Below are experts of layer 5 (counted from 0) of a mixture-of-experts language model. Rows are named gate (a neuron's input weights, with its number), up (a neuron's input weights, with its number) and show model dimensions 0-159. Each number is 500 + 40 x the weight over its row's rms, rounded and kept within 0 to 999. Numbers have three digits each.
Before each expert's rows: "mostly gets" lists some tokens that are sent to it at least half of the time. This comes from a sample of Wikipedia text that the model never trained on.

# expert 13
mostly gets: " ==", "\".", ".\"", " ===", "==", ")."
gate5:383568595497505497503461475465576546523487465477568468504540484567514544451495544445507542476462448476474492553540476528512512485527543521557515506506493514499587524546513477416491517496535481484527526389513523444495422426490498471502490525527493519481483428450449478475493544569530469403456526514532476528486442484483490477504456522496566415490490521433503467493507541496467510523540498480416498496556526474576519536535548501563479473436403446568519481476481473519541528492509493
up5:516442446510468518452517449475514537457495494525419529522450498470503488438481485609434482488506523469483571465498487482561546480430427524434519548505487475553468487513482516524525553529474524527465432564500438484557562522553537531517521434481541522484466483519530513558461499461476559488524426532491562497515539550469563475493492483473441511441519560523551557555590479522498480524477549549523548473544497498437590463476437513469460555533583533453458466528476480521503527553533433
gate6:447446494432510518525475560511472469493541454538524522520480583484499482556478571451554424514487516479527512493506524545523515496490540474614553506437550504513513492468531491462492479544553551526508529520508515455480496487461540472467419511502543524400505553517508569521447460465519502514475515544528451497500482487512558499486541483523517543494539548361505484485520488519423451472457495518438464516506427517442486435525446501494470506535543439360496478511531471386500542502520525
up6:533526488607486534502494485473530555526459472499546543556469417465466498412506498505447518490543444485506471540546499477536485464479457514445519521504473474479479502525445555516499457533483505511444494438522548468509569457482521477585571495469411463493497508486493490559554506487484535518517454442501479485408540507497551483553515452517453444481475541559487526500577424514514523495458467573500496585480541442417514484445535505545494543500500573545498528542598500402509514527446444

# expert 12
mostly gets: " became", " as", " As", " was", "As", " become"
gate3:517485545491512415513513486474564495499435478479487517457520481556582488486503555449482526594494526489458432496532485488525500480484459469463587436484480546491537467558506520518515554561460484510550489471427475444541522493518503504552460469449527490538481435435502451495477531478463508437509456555462375553437496540428505496493534467517518429528508597493448494524547503545455507426464535521493545492565489524543506511549476528520530533492541442547445447516571507500558499498581440
up3:485570525468512514460496445496445513461541508491535523569507426490424527483530500471499518467503471485485515546442482513496531590466493473499419533499479481600525522504502491480513484465513469448495453510540510532478557515468471529449563517544428498432503509495512499540430455530564486543513502514538579463597523531439472455511481517497533534475511433544468549468453487481556522631563492471502439514473480475423569538492510515467535455547457566486550510494461483544458575486424571
gate4:526531586525502514437482457513527482518452471492506477493443469495508452498467504506418426531516474579537544458514485539459442511477528585488512507515454410503474503546545500506478575476488448492524418536532492498472486511514618581575532507518486386549398493568464491449510502521491466546537444548527497528442490502457494454573492433552529492486451547494522507482587509526458512437507518534512556455475506525476514471497497502467523507514518472535435427500475504504559529565520456
up4:549553470506542506475491385561427517479456521506484540441515489526530507475521481521413512552484537489528495481489490495409485510514470515469470491490555436478525486564458541490465519422496433477509466543497478522522513490509585538578471523611518427435435512550548533434537516442451468499468519548512517565505493504430478459589470533551462442528499461483562557450549490529447511516485513548552536477454550536504472457478522471494535508532443436531476572468457539525515493488471526

# expert 3
mostly gets: " not", " that", " which", " only", " more", " also"
gate5:510526516467512492562461585505531515506464458503559475548532448542563414468507436490550509517558492518528535498479504472493522432518557433548503490453490507484434487470475423458501521587452404504511453518446548563496527461465488467516484483510586538539481489462448522520441450516528602514481532549569538555497469418456483553494506480504551486499544527509481505482483507473518536539497460422556498549549500447422437521545527466501507520482548554534462546536488500421443502469462548
up5:448488487519509463541506471516581503450464521503502479433457545544472465483431501589454418468486522480458477473513489546508506487449492546550488510522492456513497487483481621537545513472524592540526598508522574463492519502530467512532501508512444466444527473477592446453510523473441469464522393463465490433543492541513590494505487464504509539505446383480488441560550514492540487473480491573433549509463516502558505551460477497475544496522496497484460556464538504524540455490537498
gate6:491601534441513458480530512521585433450465480453556587612544484538519550506599555387496565487495524529490424515519534441486527560485493490494528481485482515522583508428461547470443491545546485507510494467535497464516445493482468463569512510520497479504504482453464436460437469457541530488493503504466451528489459489441536527498537550474530490552445510504478509480597575474464496510527448491541502548511433484482535520484433494531542484446551482491473497494489526504510467519450423
up6:506572551408499462485517517488506458437528444495510523571509464528491540504563530439514609496530549515478484494504469433455521617528523466533526453482476526546504510429499562527474497520522453480518459551518536486487483516502430501559521535524531459491514526392469424508487468451545529492498493449498465490503455509456577559505553546514499486535479526490451491484555610476430472512509424467556480561461460445504518539541475511529554448489531466469511552493458516481467422487459445

# expert 4
mostly gets: "rin", "di", "vis", "avi", "vi", "si"
gate2:457519450439514494468472513463504465471586490545565455538556489555453519457468519493490518511561482458518491555509504530511487435474342441492500499475467530440556513515503453531442443486481455528509481593562487490478464540510494535510482520434462442514571553522470533485528527471525573480547549495528445478535468514459410433529460543540461508417549466480492564488490514600522530474509428484557494508514500473521466558471513491473558529544531483550482529467543514462507509468539544
up2:464492469448545521471539525482462439501525507516553450544547507522519526447505509519497486499561468448535526577499479524483535415427416510544485509501499461481526507509502525513430489448503463546576468568506507510484476557524499659527528507413490476559573487480533490511465522494439505481488528515506520419553426502514399470511439559476468519496529470522553559487472497512458520515492485496519486551462430498504520543472469450476560509502516505563465467453532579401483496500504580
gate3:468419527414512560541434507496548499487467531448505506612534461505563440566528548453509523514442488526530551570515546482561409487458504542532528442466455467463468482474519501505559590533501502480554513581460519446473478530516525501517487461520510480527441504429500499534532531472532429507480477551494494514511533503504469469481535495490483516538484453516480508495478496490423461439417567504453495512482462563469509516500528526542503504580485501547448512493510525413522376548436534
up3:524504472481560499436540482474446470417504484471528496544486474453511527568535510538533569458483526465470495573564500530573496471474497569487523547496411533524506478437542448495508463548489538528512452528533482538583500515459528505418506472594452424549452539514494450468506526511497509539510505449445547468570501548507573494564463515540494487557534441500462422463506499526455439535490482466539483455410497504494442512485436490544496519507529508577500557553442523450484464480425507

# expert 7
mostly gets: " based", " its", " Succeed", " Preced", " Position", " Title"
gate5:453483521491502481513556524502532417523517488438450494500509501568463560473519553497504532535509513499464500557490477439513523515471481507453634517501477559480454450477478457440510511519474508463575469521471570471537491560427468522498518444515544489476488501537508492508484509419481514506497479469524505600449401515491488395515519449523522499479533478490464619465488506548491513484498600463487536468565465526501521536464455469500507461549487457464548402503527511620524542468538496
up5:446467498509499477514490571625503447502558502446492487468541481588485539454557524532493529542521545467501506535505441467526528543494495531513564558450398504510461431521512510437488503520473541461579501526464536494403485467441468479522503477477513429438518521526535454491504521397559525498504463475533529548462409545470492425518504437546484531506551493495499574471481540550458483495546514447504522504525470500484493506456463490504538495580474456480515441560493474586511586467512512
gate6:533449539528419440508524556464539467445462518511492493518509545496453515522471487529483445506457573484478422467470506477500483504490508497514507452494469576523482536520452432463521436458514518475558635540484533521532486514494423438457513524411524489499565529541500477556446467517466506521483457494579564589541521516487458421548508580621534500502478547480502509517477494509459484480514516511518453481512482544501469510434464514505527485614435523466514512536549527494523497425495553
up6:522541487501480525478472495513493525508539484480487473434466499580549491504526500496519516524543502482463576480505484568468549500559511498520481533527506460402529458479530558557546539520504483517453462528476430484452494427488530566484492425542473515486445545508566457455508528540507524529549527474499452419478466488464603526497479507403517499495414429473577481467433422496499488501589519512469495425463574478460558522561493564441498484464521536555457517426466492519542506556450522

# expert 8
mostly gets: " Mal", " Ar", " Shan", " USA", " George", " Joe"
gate3:524454477432433494463479494548528413469507567559551566558502453493533518580515524513540459480510513495544514451513548559444562447474504519522527516519498495499519571517561540480489536446509529465442446545547517470547442520436489512452497490472469481538526531538541521471492529413510527516441519484551464533477518431502451512489472496502571512498370509482545515520547524511553579502554439495463458474438508524528480533493462476501502498435481484529443430468518560431562458424476537
up3:519432467477505520506514493495538510544572527569595546548543440513513482475457473515568452507492606500585546448490510530498543448525518492526538493475520505553491559482545498465478453409482532456476484538521515512561443470446506486502476528476481500535498493491472480482491557411462500572450582524579426513438526450541476492491509504466529501498432452490524517492553534498469529524512435454411449519473493511523395502474571487468513519450489488550502450507538535521521462387496511
gate4:497518486500457501486554506541410500413534504404546478521493462557440551477469474409496522477513481430460499462469492519495530497497533460570456496506429512518481535444396541517508561395517471429477465599492485499498485491550495527434546512492482465495516560546497500588518483518523506482490461531554493562516522521488465530515614566513484543573526477480508524576472509491457560578522502526548463497462492515473500509574417520526498454557450512515475514474496497499485476549508523
up4:461514522477459518537421478532476439456550469492540462501444486603474561497456488471482490443501502465459528526552473505452534517527577502565476522521437485548530527439487512522488522439557549455462448540479453482560443480577505531487485518504547522474479530607465507524513539540517493444419544550550490508468455518489446541466573595488479564499502481491558478561486508491482505558494496493491453528503523536524531418550407484521558423534413543509477455509471485514507528532457488

# expert 10
mostly gets: " K", " b", " f", " D", " R", " p"
gate4:437496514516486442503520471519551503518438507518428509417438550504465453511496546563499439591478473561510455485486570473426514511532597452492490497519573474460517533530463490522460490462455568510497515516539471541464545462490483487463533446522528469533485444502493531529531447417475489516510492530510495486410501469563481517512476549515550477564478463485573516499514502569417523567488476412507484459517547519432491464488501587521566537544486521445488532445578476513517467478498589
up4:563438487499472541540513490498529560515525475512550429448498465513509485504552521540417485550533517501591450498450499515508471535599472501436472505540474464491558505494517467540473531504485492459435521435507444475479567469445548492462542496482486473501541500529453449478512479587547466485477468445467519528469541470438552522451591438476512460491519539437510423480599500500558514528464473480491551510515552470498389504496499530397541476475518475439542519547535539538484480578526496
gate5:424467538511450536511579524557479463484499535449523493495506521529538527541463547515507604567539502498453495472484408440457473502499467439508488520484476519496470529452480529542503556486520503440448420510492501387447525487527529544512508437523444474468523508533624509503545468519525476560415457530517503544506531476408452528532498504455535446507492487474514503541410458535480547478528572489466501473484570513512530487495463484453509551503471538488462471479454534619567517519494507
up5:556519483457554501493439476430519493533496480498534539545493433445497515479469505547452371525451493543489540515538437487471500554524448508526536480476487502480480470506486489414517520448508483481485549532562467563477540475490480461535608489515525517575529500492487516543488464566485589494549401534495504436533465512593481535508566530545506575475454489439492488517512483460525561440508488521457481500457496518515465581496563484524463491430500451472475524580509451532499568435471459

# expert 1
mostly gets: " album", " family", " member", " town", " village", " film"
gate1:617490504547476513468477516467526513561485506550488480479461469487417488494448504511465495504509474500511463415471497438572489541458538485494523436504488557516449529524542414471451492454457529507444546582530471594527515520478368467519531477502533528509543432490524486484487577491494459558537501485487461475517478478547550469539526542529447516442517503505505478508454482555481525496547590528526503501451501498487464478510506499522432564625507448485574468491497488432518586489524470
up1:534510553530485504498487521468589519526580481426474458453466526532471459476505529515549510513503431578549506468459520503568534523491483446552531496463430471525501479550461530494497541550514476464487507490557537517453468502468505491531484503483473476448477494463500568402448467526515501423459503544477518411533478509532464467510547463528500515574554550472517465445565477555530520553434425495400525493472415584455467505585512519533536442476498522549511509511513525419523588510506495
gate2:534484437474544514445498543538479479489549537485497501445453495505428573492461496502461553538566589437528500478448519508528473500525545474545574434424503456513509512562508430516561446461374507487477492505502550552545498551504556599489460493482459510500534497525516505532467498489476496546455524501580547550448532479484480402504456432526504460470513533543512386491496461436470545489505487560511452575519484514530449517478559431486493492459505455486460477533486510498526499473490550
up2:477480487454436542493500476448508501475469458555527416530501522469502500510569469519507453555475453531477563569457579426480539504536450527419499519585505540520429520447523492506570523555521453467472486541460513498522505506505455441476561568503529455461485550617444494403541525521506502551493489470466468512488462539472497534418436535517539510432497487564513503476468514552501500529505566503525549509544490518549491531511471500504488549544465542425563523481504448570446470422509493

# expert 0
mostly gets: " Syria", " Germany", " Russian", " Norway", " Pakistan", " India"
gate5:556477492438466507491517509544494489505437525490482450517549476499559565553518493421498474571493506596476492518528512509413586510485493471473475488495529474466535514501491499460539465579553549580465518481505454450468462453466545600496492489534493487515479510513465437437570501423481571556443499383504476542479469479539457481529522462561536467493513470507536517459505460556548470428470499532453499517528550443548542582488480487482504467481558486536436515494575547493526539430484513
up5:489521448525548458525456499463486436491509563518563467517481541593480444429549558515544471450479519456547481486550571447510526422518513473574555472465426545527456500486486552491406492521484447478513532498508560503481430518500506495503543537534573444492514476537542488526493558507438466485453445554518481577486476548468495536499438474486467490558470522519569488503450563491488532520513498450523505484427504569512483530486518479571551484482431464474496499509480464467498480434567622
gate6:473531461513496453452538556493544482460542535501547464456438541475466579541497529565503504556460570459492547457511544476569504471527561518459520499525479480435492518501496416520491492559490498492534527579538552463460488512516460563455482492444547483503502498559530518485492404531497500494504476475561584452498488515494518431484554505473622489579495525491469448487430496515514450529608509560515503458500487518453508519566463519523412392478488443485485548482512511443543474509472508
up6:521510534421553569499541432536540451459493413444486477479482466545536440489413505430526502502521495479571533514441504494491484466548499533542446486474539518550488454519469524512470524527461496457462521435467476491515436509516561445537544529496538521453514518524534534508480552501503481550452533490444481612494521488470572604478414537488491438441446528508484426514506538496490513486473501525491521502464518535578497482499549494548509521526418587488471532507510574494388509448507530

# expert 2
mostly gets: " Best", " Love", " You", " Live", " Your", "What"
gate2:503490503552561428575570451468587404536460546509455441518516469548530466417391519465510528556463500527526512516520477427510569516465522507511521464538512444437446428488512485491511490496590522540499456484469500539467518455550539538483566511503528531535444454489500493521498512404529513489512475446483515504512435564474452451488471477463493515479485537498503477597516506497480461483571531521457523539485490541549479451526505543496516511557391482536430480533501511516522441515432483
up2:496517477497493555425458527494514503408527443540532549480479474517508515500540492496496518460566514471543480431440505538432458468549461496544458574559457531488451577483481473521433490514455517441478563539527538477529487466435461504488510446517516454549549559535510479489518555518507495504475596598497474498568547457455487557510516505464459486489530490482491486536494501501478534590452562464525547429591455476422514562500452466543397489486568527459534510485521445501473501486547523
gate3:545473462499480544478508538578531505475487542529484482547518440520535475458564440453526450461468530457545449501525489552504449556581527466560496561525490553519464522458499548496490488507435463480398541567560549487510629508545484437435550494502479496498493538467460570472477488530487483478476503445518490550496498503499508459555523489491411562619470460489503526464496563486524539521513472424553480532446487482455452508491429501489509489417513471502567461460505486456466556506487525
up3:524516517522431506477471509556471545473405525537451540517511436485588518527545508495571503527458499478528426565576465537534514569525570471497463558449529502434508517445498558502502525507417495521444540562515561503479579539593538466460484554508460513438506477505499527524497463444470532439504446439506421547544519484503513475530539467477435548541477518451479482459451500549478481480517455460541516506437507484487466526486555493510505504451465410551539478473483489441432567482476495

# expert 14
mostly gets: " four", " six", " five", " three", " seven", " eight"
gate5:486547501489504508491492496573481489487487501470504474437544477550500525482485415464478580543536552467559416514491464495549566500529516490540388532500451415466485538555520522493503528525585444493508495525465519472452501461533443476536407554562453554500539506531518535478587493447497573557490516491496519478481581512509484510564483463530461513485533504510437472519547488465543411505536508526516572508517498474550493452489458535478442445511455370540510468516500530481461453492486571
up5:509502516539453503473549518522545454495494522556474466476474536551466478461521539569399478423513434428430473431504560453530529466422483484478503484491472524549499500575440468550525487497446543525443530513588471519531409488515485498468549440512450477448484412517529510502519511564591442454522523477560503482533509470486541503541507513508549498508499537521533533524544486547404465458518515504427523497459544457461453505517501537444486485542537503561496465463508469555545593546487460
gate6:448534472474534559485538510495512532455486486487506518433499571445567511527472501455491532490536382494481506475518486479600536478559476501513476446476565452461514426439491560490460558481491433446502467540500543560495452484486556534509454488554586487517473553504564606474422489516497509501469555518565428593475459498465439491508484506441512485492519480446578517492437514473534550509581499553399500545483469543490499465471470470507544469505513493509508518509493469488457538467495541
up6:538438472478521555531534478516455553508516448482447556413479579464496501467418465404574504544525478527475497470505537447581516525539474537461462466455582455405503461420548523540508520462503500460516497551531559520494506472481589519464458570457593429491443565561525532455527520439509434526510547542479442501474495475508494477517549511430517518470550440457497555507497454544510506457494512548535489522505510540467466488456483430463525502513482504502551530504523519471471484524497549

# expert 6
mostly gets: " human", " vi", " syn", " hydro", "hydr", " orbit"
gate2:462495500577579581500554468497510505449462585485465539553492492503474532435487531562488500527465499440503475470466490469497492449476528475517491456513489433573544474488545467515565485503452464474519434516441507541534488520558490471503599492533508583546444486522474471464560621491463424490553566490486424548551453558516537481537522497406489522478529497474522458522494527516457453518473549465553533540460589519493478524507548453501449445502510447462534494501442507467466490517550463
up2:496554499463544501500404505535512481473515510540562440473441495512462406462478464479506496555456455532535564524553478525501486517489486563532458524468533522446409504440554478523524572507545478485445458461485437533508498464490480528581505477476602536501488552531566523509424439535516514518455465485508582411474552554470479545505469495500514492593464497547540509483455402485554495499603482494473541482520521531460494502475507524488506605465493544506494448481453485547525493517481479
gate3:573468571529459531522488514540539406481461558531506482529482558525498487449514464507498523540474478492408471500576578490468490540525387484441532486520547519465430514495451494510496456588515578519491518476490465498573547492487544540483465494497539473533521483431551459516500515514488508532582534555474458464481473569462448494491579495486520415454495549571571489467471480501428525519491473467459506503519506488473470462507526487507471446505433464424499548517524471553510523388486547
up3:574446562585446489515439545546528422438490565550513504560445574502451519481499481550488531531534509504475503432539526494459545541513425508464479452498499497423476500544469532523498449560520583508442509482511455516543500518497536495434422480523515510544531454463542430520510488485481460518556512544450518487472519509487475487539600515470524475438475472523578473493493526443432516491481496514530472524474521501457424453500593471523477453516445483451539559544503442527541542435459556

# expert 15
mostly gets: " UTC", " went", " ISBN", " go", "See", " mid"
gate4:568428546553543486504492560523439539548526586531464570439462542534429539421447534475516494615487443500496477468541481502454553517551531424485447512516502484531544474525533485495398489511448529534498514532529520487568527437475473490504530476494446481487418484478532485514424507505465453524518459478472451585514504434560490478461497519477536458446482573483513561430459487490497506452445508542514521493498536477537497494572498501517512565540491473535556454532460548486506510455567464
up4:513485504522521556467476499452468489529495469473504542505514499504428492473499510477483497509471534433518451497579428447429504470487511468470545491526554514547530510439482481446454492470519543595467558479449513460529497453493498472478534430527495430563512527577503535488412475522464517510494545507472523612486416438410493500545476428500567494455483452526532571529482550493477505501463596494549542494446533470495503511561512484538552542528593505553470500589437506531517541472532541
gate5:513508487548518584565474540458518486447515513463466560493531517543501493512451470518458423482542492512555488504531475470486459530493497608490464400537444472503517516488447411484474464471520507503579537507498502485511508456578500515587524428541526476542490490546552542519487496515419409421570500491527506501421464509515557479504570533502554561455488484490469460512481474450433513460515505481489517559544580517480549455550467448492525432549487461471495447493497430480567554518465505
up5:454453511459476500530481542444492441485496477451454496484557539461475520519461538520507511463527519531491569537520582485481503510411513482554520503530436481454470545465565504468554385484530527522524515514493500439502503512555427461499491534536488459611605489487500574497491479451474437505542447485465500481501490432534515492554502552516493555441498441549517493473511578532496567516469492484526427549467496470437447449429440462507579511464482602536487524473531497480523494521522555

# expert 11
mostly gets: "OR", " MF", "Z", " DF", "AR", "ER"
gate2:515452510514539540416496454498520519462473490478501463432468567485489477524432480475555501477547545547516488510516565549572487535544537498503452468441475422519461471507518537567504462455492543591432533448479449521523520503508492491450493631475469487524519582530520554449509515439575513522508430576471529548501431540443583531542583520497552493558518519473540463479544483484466474537450479488477487503459509547492432425482544476536473453550559463486510516497515485498490504445463482
up2:495543428458457491572483524500483533454487493542442546485504523544507507473589507509463490493515522454419477467412395471516528445498458533522517613505481573488543542502504514504472488526523441420554423538588510461475467524536521525521530416564549504475493483477514455474506417480463495480542540422505528479454548490527464476571460497545453441499525427523432515522472473448520523509567542516494516479471489460455534528459421515483513537460485567498543538518467467495539488528540523
gate3:536528543428528475500539492461493457436496463526440461550488502542475503503550551384446485523425501464521473465540505529494494461525519457504532489512445505431479391407428564495481459505456426402516548561499494514482471559439484508441521456500499515414530509510530507479448527450548523460534479496530515534510531532500519442566485477533514483528511449533476558518536539534555517443478499503531487569453485497547473502560508595511588488536537568536551541478526518481505492458500465
up3:517480438434526570466479496552526476538489489496530535485486544471503516467429445510574506494532451563518522492517515472493429513487455515515430465458485493504563534520555497563485469457469534506532520514522514495428654424474461466570504528461508446579497501521566426506489497555431574492509596502520510515484465460500550508440469499548508468518516532516438437542509539487387490512545537521487483496482548504492504504468481479515513514522550491413411479463534526462532484481517573

# expert 9
mostly gets: " re", " Su", " imp", " co", " Cha", " Fa"
gate4:452532491463484518524441543453500486442479489543505486553477551510518479542581477490494514502487442446484495488486505455459500483530525493407456435478570525504467532486506494533442599519500452406509453492501529551561463536447497557504604504488560519515507485534446544561422490543549513521464530574549497525431508545434449553506516509542534408444596470515462450528443470476537567512469440485517497488454475562525556487507526547543544488538545526542507456451482511500492467466521512
up4:510496586529527538507563497517490543492470460456449467478445452489405519511427527505561481523481479582498570557492503511497515520412488461565539558552517531484436493490470528484410427507484497562458504435455452465404522479480522472503485546507526513514510520539522536461514548446456504461510498438466552463596487492499600538558466539497471560528479519506523584490481538568465482539518513531491471534527490505455409471536465443493500505464438488466443511483523531469483568531462501
gate5:552496498482520453503510492413515501459516420569545486518433490520447470488443459482467538487419478516527428517570449512496479560565495514510423482481461553421502531467531567514435458425566511573560496477429493525498522582485480529512463454515475528550544463507528450588471533471489506520468532500533434549548485473415555601506504499490533542535495477540493477518529481531489504501510479441573491496521506489539560472433463476584497540515460494472431489505524485474496440517476549
up5:499469515466491488510547491541502522446557505547526512539510457554481454524445470514489562562495502458547445490545502507571473534548399534526456531468436604386435470487544533518481424488507534554539514505402483440432555506493472513523449519524466494442508426507448463560485510536536501549440470563525475530481492473391532585537526481502511521482534525495461443507500515499488517563488529525465493466517493462571527517446469503533483537535443530468421483463506472494491475535467548

# expert 5
mostly gets: " joined", " leaving", " at", " join", " attended", " across"
gate3:574489499488497497489508457476552491534459572486483469496494484462541585483561463443424493568478481486486571505505523511526467509475534535451460498573501473495538546521512522507480496559530501515489529570571422516471585515506467407528493475531451481512401484515475482458509522556447448540518561582487447441460529563522400450491552477560501551474538496522453445479469529540510483496505529489471506470597538419522492471451497509418453537511553502521482492446500473516556425501476513
up3:502540551502543458481541561500462515419572452501499509490474508549439431518483479496568528424498547514452465482498480511470509504501451462527511494451501531512427446448498527471507508434452546468459471494449615473528436459485484562428585563477517471543572517552477518571462491455567556479496487461498505552546513483475620534548460515431454436532446500495529543512517455492456557512482502522547502497410532479472510505610460480518535479518505497490513525505503516536471532512495532
gate4:592446459509438534562485461540443537479530547462541449524549513522481558439500461435549523548555435494513441431473513494524465525503527478521509549453514463515516514534479512549486533523495497493493524514539548525470523562494508461489471550444441439529460489469461466579452502528496416506543460504584457473533524466493518521451546486575420500476499489562514450444519473500585498406542444529495445549501477492437490540473459458537524507476498493475545536563522519479463433430528581
up4:572518560444519513423465514463503541490527612509500531475466511461385546569482556520543460536505521481498569481494482520486490396564515469500506520500476491541500528538544504523535477437476554486499500554509470517578540536459466518527537514483519567443490511523460483450576514524430453509451502486514454521509492542554438480518487494507538517486516470468546453442465449518420492430497468451464414497445553521584504467532566525462475507521512493486499548451489496539456428471521589